From a checkpoint of a small mixture-of-experts model trained on Wikipedia: vocabulary 32000.
Below are experts of layer 8 (counted from 0) of a mixture-of-experts language model. Rows are named router (the router's row for the expert), gate (a neuron's input weights, with its number), up (a neuron's input weights, with its number) and show model dimensions 0-63. Each number is 128 + 32 x the weight over its row's rms, rounded and kept within 0 to 255. Numbers have three digits each.
After each expert's rows: "comes after" lists some tokens at least twice as common just before its tokens as in all text; "mostly gets" lists some tokens that are sent to it at least half of the time. This comes from a sample of Wikipedia text that the model never trained on. Tokens count by the router's weight.

# expert 18
router:093154117089152118154152181111213141146141068131163165115079148166048097118113227153104207118069196105120125117097081135115127135108093134162124152161183144162211146146119097116156135128100078
gate0:141125192152129103068136137078112133104173169101062124142116166147036082136139111143173095133161158113119117141048159072135136180178093145179113060136147162112095186159148084141095104132179117
up0:171117202141138110075151093142137111092197153147128093116079127103152063144129104169134106107119123175167134156070166045107171149164112107105108155130175105131113205157175094148149104083157087
gate1:134057124152128138177144101113168164148115171111160080139101105133154115147137107100130131103095158136189090147108110095145155069131108232068158169114110113158129168138132068164115207142107140
up1:129078153121082129120157107147157160105127186125188056122095099111149098146122083106116115101130158150190086143128074148126166071121093209063125168096107147144135177128136073183152212146102167
gate2:161103131153162186120111120122116178107146115140035093147084121116152096078122127150190124090148182069137162141134128174098146159111125168110102108073096128150095127103101134092105179160132095
up2:152128090121173130128107101122117155097080141085156151099087085114152154123151087113117058119055153113121126152095171101129093134166121065169144146143132192128085094122165103106104097148118172
gate3:160138119082170153254069207141169156205148102115141129092131065119095158177097119049158101090110184108113126162151183125169100134086148098095110116111121127119115120094094139157101179094136148
up3:156137122068144122221118186156158149185147131113151126126124074108127149178129142046162130079123170089117134178182171158148096134066182082097117137106117183131122152108118144143108209100116133
gate4:124106102110122133139100119124136146134154177196159111110137057167140099077225154127172113152088143098235170111096156125101123110144102110073115173146173096118158113136177165201089114152132100
up4:160129114126117126134132123132109130118142173209153130144103070127130079092161206097126083132093142117188131105113130149136140084167096088114134160213149138131146127137190149187083086128109130
gate5:089167090141146063112097122152134140105132127094136156166089167073132135071120165082116091097202064211130162108174108132126032122112079125061138171123122091130139108123053149049141177150183147
up5:149103137121110185134158115105144100156100145168108100062127066167118101200130080185135157169080179061156096159105152130115218152131177137159110102130138161117115150138193111232115088087080108
gate6:152115120158132149084151078174141109097206124145115128092090151161142189129165182120091114123092166111138146173125188125081106174140109122178129113123171113144091160122134170082098141112122144
up6:084099132119114077178082083115146131200058147106131102188101091132145094153104085109129182119136159108114142045091155174189116110093109140144158142128112121083155107151118118176107131121149139
comes after: " |", "|", ";", " ", ":", " –"
mostly gets: " —", " MPC", " ENG", " MF", "    ", " 0"

# expert 57
router:090104127089174142134157093124148140134122127091146140146092110127079068068119106095091106066068151109166135164170124092142168170137120093105107044186139176107125098082146091140083134115149140
gate0:185191161157110090113123097121132165090128145121129085098104149123129155111119182110149120140136115116146111114136135125128175068147114086139126098113214113137083214095156120120167082160118153
up0:138166131160109140116107057108125147046117105140145098069110135096134146159181184142169126158099093159173130156131122121124182138163163111142092071082134161152125212100144144145134103192129167
gate1:188172147158158104093180141079087146074124112143130104109086097117142126099074107130175126112096117145107072148085117151121123121092112127123109109087121070183086178117143101134112103132101124
up1:142128180122118121104149118119096169043121188152112135115134108159137127131144105146141175127039125134127118150093135177133065124159151096116137096113158045102075173095112114149107156130109081
gate2:136121191144105161078087151122151107139155145134166118110154212135145096137110141143168133147138137070183142083155162132116141111231099084122115140136101100162165101103097140135095062091198124
up2:097098106112140139127138134183109155095148101093171092154126117162119097104179189067162132117170114056160102143190127132110137079165126084135144099105177147092141122163079145136176086101159098
gate3:146145123216106140146128120131142226092129142121156128129113127088099139113066154129147119156096119097146105108145162127127113107156204141095052101108155148110078096142096154176130119133115138
up3:111131175101123076120140165112129150146147073132111157119140143127127113115116154134156181180122186169090145159089131150117089090123109169143146093176162166166066120165129115104165111138122177
gate4:098137080129149143080075088133093157091130120076179116115107121105143067168137061171120173128111100157182151158147168088083089096130116120130119140148127099101142095131072115103074074154123107
up4:124160114141175134088081131065111123097085122069196134121092149154167104153138067111093144147067128136216147159116140105108121118175120087121128124174088126155126144125103085083096054096174150
gate5:090145139121129185177104088142144112117212082136087094151107137111067077147136077088171149135097153103112132129144098084180179168092120169106123095105118132104100111147142077153120173123133114
up5:080169082103161133160061133136145145113154087144066126118121190095175101151129112082106198141121132176131081158139051123140159086139148135140157070117158185135149101153162136110129167089121165
gate6:079140107149059089096139152164092131151129158124138102135192160111148155115143103212128119100183159103109147108179155136110151109151142122148100118141157135087154134087111137157057149100136086
up6:139131093112148114135163135164106099159112147116105112128137133113101098119119112159146127057169038140128114096137161113087142155127145134152115118115129136104155190040096104156077148150151109
comes after: "\n", " Al", " co", " al", " non", " re"
mostly gets: " re", "-", " un", "–", " du", " La"

# expert 37
router:146168114103169056103139142128148137122090168145096165161078155134141136139141189150119126122142104125095157078086128157113149117207036213153123123158146136136160089116138159133153158179111179
gate0:128126111136121128121092148150156145110112127156140144107171139171150130095154127188131111125166152044112155084185116110139059177217105163116136134128099141106106123108071142116093114128172184
up0:130103161120119165118166059084114116141127111138154133146081131088082111153105110073174138106084110164134085140075113159110196112089171094142142097154146127143180158140127081120132163114114080
gate1:126165118153086102123121161094139120146084159103183069155153139128116147112154147132172076132063133137161081089154165109148119131199118144083155043102137113188136110109204154150138116169125168
up1:123141123079100170153143120167076100110177120129106130130105108138081148164123124094074215141175115123103160123115104162117131136061080080195103194095097143115185150110084087120142084096144053
gate2:163095085120184144092159085075054148078147138118119081136129159142059097142100098120190144108063193113128132129121183096119111128134126121098167100129205115085083141131186122159160176169156171
up2:157090166130159200072112103084073141108140138149153138115113148122093151091203068129134137066116174144096145104144138075135129128133121106066143107181216143048066161063163167187140164147146099
gate3:150141153170152117102131179128138092160146149133173152135122144156146121116150122162165128140106143081170108093117083110158167142202116164178194105081116092128084140144123119113147148099098197
up3:133052161107100157190139140124106154100069134163115154083136102104105120143111154114105163121105101125117156147119202180083117100091152145092103149141177168166094179109084108124148100161143107
gate4:151070179172056107111152140161065173088140167126154098125128088108135108150181161097146160096121108104197163094137053084152109173135057104097126114089101158161154130104139111109103108122160108
up4:107117155174068157133108094155139174108124159099125122144114105086140103156188142118137086156128111142128139155141089116140169216125120088085114078106089154120085143101126113133119128166104141
gate5:070108178049131150097127150048096145119138130087109082110123170128087123106116143116129093179151193076100122171112149148132177116104153103112147157069094212089122231103163127130127120133114053
up5:157113181157108167197118123162122119094092162138128140196077111115123126162172097200129119127081147152183147083105158165136143114108133077115128133136139110204135062075126098095140118075144146
gate6:104116143068084099092105122118134127143171096148118109173171181154141172071072154182138100103147123171130121140159097080172096167207153142167093128116147127131147183159151186074081151156137129
up6:147094149031158071113132097127083054148106095157119138134135129144168112100143118182155126076106120132145155060133143110144138124168147145178133173182157173108122091152106154126105083118165109
comes after: " |", "|", " (", " /", " 1", " 2"
mostly gets: "–19", " 1–1", " 2–1", "----", " March", " FC"

# expert 39
router:100087148146198123118158139136145112083094111115130210091100159112140122116118143120169095056118089143104183085127123183114120103094087172117134145169100109165114148077162101118069147076153125
gate0:146122160117137114158165150151146155094147158101173074086135120188159144113171120142111153082095169130147093079160111139080172159137177159087120137115083139132089157160113145112104117096118148
up0:120121143117131142147132150167141138127158122062156134111132156245125131168134150220135075082118107154150114090178134157113155172146173110097125156158099138146079150144131152153107154142099158
gate1:113128094118199080154101067152118148133138171165140113146149177120140168091123131074140189114205184102110160111176110177156158156150137126099061121111074106130200081114096104188151085122156126
up1:124153161150162130131087151185121164126098141143143100142183158144134133121137074045168172183146161116095179092100093161019178179138132133135079125105143122130116140132065116122111089102129146
gate2:098122089068090133160102142140107116150141131110107126115122068194157164100164108108135138092134089123141141132112182138129163110118120172100170176157124116120119148118061122116202166105114142
up2:088155118114123085122131153169175190118103138099120094123116076129159149076153136098139080123134103118112078146148143146129144082124137128099130134093148121127079138137107154109154138068148202
gate3:067169139063142125107144105131102157166114143162137128126143143142139120128190137066132098106171133143150139138117102087134125143133149122160103105111144117110109093154129199072112131120127176
up3:122141162138167147186164173150129129068156169132091141109112087175152123170168166089119084141152090167077115160095115142119139139071122110168138082152108140119112180181128163110093097107107083
gate4:120137086111101081180145154169114179107167116152198154130063108145131180062182099103143103175180215120138100119117152155110146124123135036145110140131115108117132131127077131167138110116103112
up4:089148160126171118085123148108197164167087142121127087111166146158105113139135118166169168129090093069086160152104069071179148123136096165097172130113137155140171144128214098130121155162160111
gate5:183195079115055109110120155150093122139119116194166171135126111118102098121075138131153156106146175159128142113135158130123148120173149105106050149138099137148096130136133088160171112126086111
up5:090137175141119163143143126126126126086110168080080098122171127145114161104109137084100128163141095090112112131145056122117156103074083186123136078126115146072152068144152181144129165163186129
gate6:157131114142178184124121137112058136128105110123140133141177171117123070178148118116141139136158123190080201136178129089080129127134093096108140082013161075115151166137046158122132137159151132
up6:121149109082113145101127116171116118175141121093153125174108118143130078190152113132127139109115137136082195147155119140142097091177104127116165128068175100130172181180066111163141162172130098
comes after: "\n", " Order", " Country", " zone", " Family", " Kingdom"
mostly gets: " •", "=", ":", " Genus", "|", " Born"

# expert 28
router:086163104107091097099171109101156136145152127116112151153080083115092152165129140090126138147102127169077092076152091176122095169143128179188109141124138152183152155151104165072112092147132143
gate0:128142128101148103127127093153084204066145120170131096147135119116171074111138108100151161157106160067178165150127129105139119138132119087134126142099075150095144130102124147174085123108178108
up0:138094109190179222104171170139120205070123079090095153143105180081158098112118114132110199084077133105162118154159132157099186121170106087079106147162146124158143118131175150119101137138145098
gate1:100107177178092145127142118150216120129135098091149117098091111136136049164120158140112137103117169067142077077154193157133147121135096116158075137124122105112168142098053148117110153150105114
up1:193149111063175159203109131098107146126124143150152061167148093142177127105120162175107107170133162192112142160085093147118118147115173091122180090127142079106152133122204144138144074123138098
gate2:108114157098094143120132104077126083160192134174125073127070141182110117099069101161201119108081121147115123116122066148113120134126094122130136159118160141117106142123084106067101141046191110
up2:156071142174075138085167132153103146169153124168155130126079160085164114067102115152183150102129100129116136131136145138171113078078070112135092130098159131107171185121115166086064107092126110
gate3:115095133134084093111172163113096112170107111098132071140115179140130121136075090175167113128132124174125135150184106200137098119172118152163128099116138106107167097113152096114043062153202031
up3:124104133138089096146185139092113141143132126092146084140119155165138152125083061123131130096137140146083104112182120167140089109138135139137107104064128101087191086100132107126086099170216053
gate4:107135128094143155126108090086131126127165078122152164159126133090140142100174098093096120181081121133164115101123138112119066135113123144152170089139155210115122083097092090128116080035083143
up4:104173160138093148161157075080122125189168117103165137109160126131161122146188150141131130128094150174122139109066128111179056163113129184198119130128162159106102125134157093139128107095099130
gate5:088136144150096102133186107168115114068153158148171103067143134117200141139138107119130081173175117089132115157147102171111140160085119106118068149147146119138138083127154161117103109156066169
up5:145112119063095151131061103105160110162124138101097134159114140167096114087036150149165166113128116140108126107096126088143168118141111122103146087074147067126155150102098123154154112073173113
gate6:118097150126133118076117165114164068108142167166169137095137119138155090158183155116089049160165116156112083115121095161143162138125060163171148143085121113108134152130141137079100136083134097
up6:113065084111074129133126158079126109135162079089134156159142110136134180154244121100113085158148155126082103144099139156090098068112124162128068134054082144130130096149118090063125154111135158
comes after: " |", "|", ";", " W", " L", " 3"
mostly gets: " km", " 38", " 41", " 26", " 0–0", " 22"

# expert 43
router:049148159127101140106144198132117099153083132111153101097132102104129100170132150097129125086134160149089115068123116114100111142125080065095110139072142147081077187118151128159150178101139111
gate0:117089138123146150112083093126137130120131110147164053105121176150173137085098146134115108116154100118095102112104085106182145167128173154115158135063147113141185118077181085132085117082104139
up0:123132089127086120124166077115169128082117115064129190121097081080107030138108179105100220192120186112109120113161150149093147131108038120085123126055128128168093139126153106156136117157152148
gate1:109129141074137119141133121153111132116155135076124136057097108162150112075131078138076087114130125153155103096117091135085147128150110101133108080107114153174082125119137118148133108148103153
up1:156102104139167131142164140079135132195122117184148159181072105114095114148143111067174119123154176050097167173145150121165096154117160133113179120131065091120217108102152108086123159098119106
gate2:092180112167070140023106081110119104167151123114099158138110159154084167177102066106069115141131100136147101062162193112101122145121163137145113137101090123079116157096117101130094103113214087
up2:133142122139111071113138214123125111128174147164106131095170140114048094111127093092118113119143113130139137077133126114190191064152139162160144157106116101130093105132107089192125081103112092
gate3:122121135145101098096047099124107169096119134121181077100150181153073119161152139184084169147127124163155137120148140054141119162125125151116097103113143156151129090159149134133143169154131137
up3:112113139124104091102047146117123149106183130079170090109144167164101095183191123222088140115105140149156175163125151082124134154102106167124108105077153160160117106158147183144178198130142135
gate4:111158113111105132170117109076156216135164114159123127106183111097131132064151130100076085124127142131116069108215117153137153153177144195156155131094146132164146092150201101147145089144150166
up4:154130081178112141098134149124130098122074159137105141179083128130123089190155164134135159206172151087124184123134145146137059095163128126102126114105065176045109142120101148104112131107056124
gate5:112132120091101148117140144142100127124075098163170154116119095149173115141102111156144140088102164156118140114203194134159095123139173159120162102118123099096123091116166157157120143086121094
up5:103187104121153080104115089107121108180190212083089125130146165128077111114144139118139148132128132113144116073085057103062158139114134123174071170149146125166141118118120132138149112177144165
gate6:069121156164101157140175119106085126129111087151165168176110166144135123111073133130169108131139155169126139135178129121173139123135139077162103092158201126130095206098110126165146097140172081
up6:137127130153202116130121113166183123156141163091073147107105083108064192146147098150092135126122145106109131133113125137115113128176136234144147192108115128132125093115179114146098175158088124
comes after: "\n", " ", " (", " Website", " known", " name"
mostly gets: "\\", "า", "mathbf", " Genus"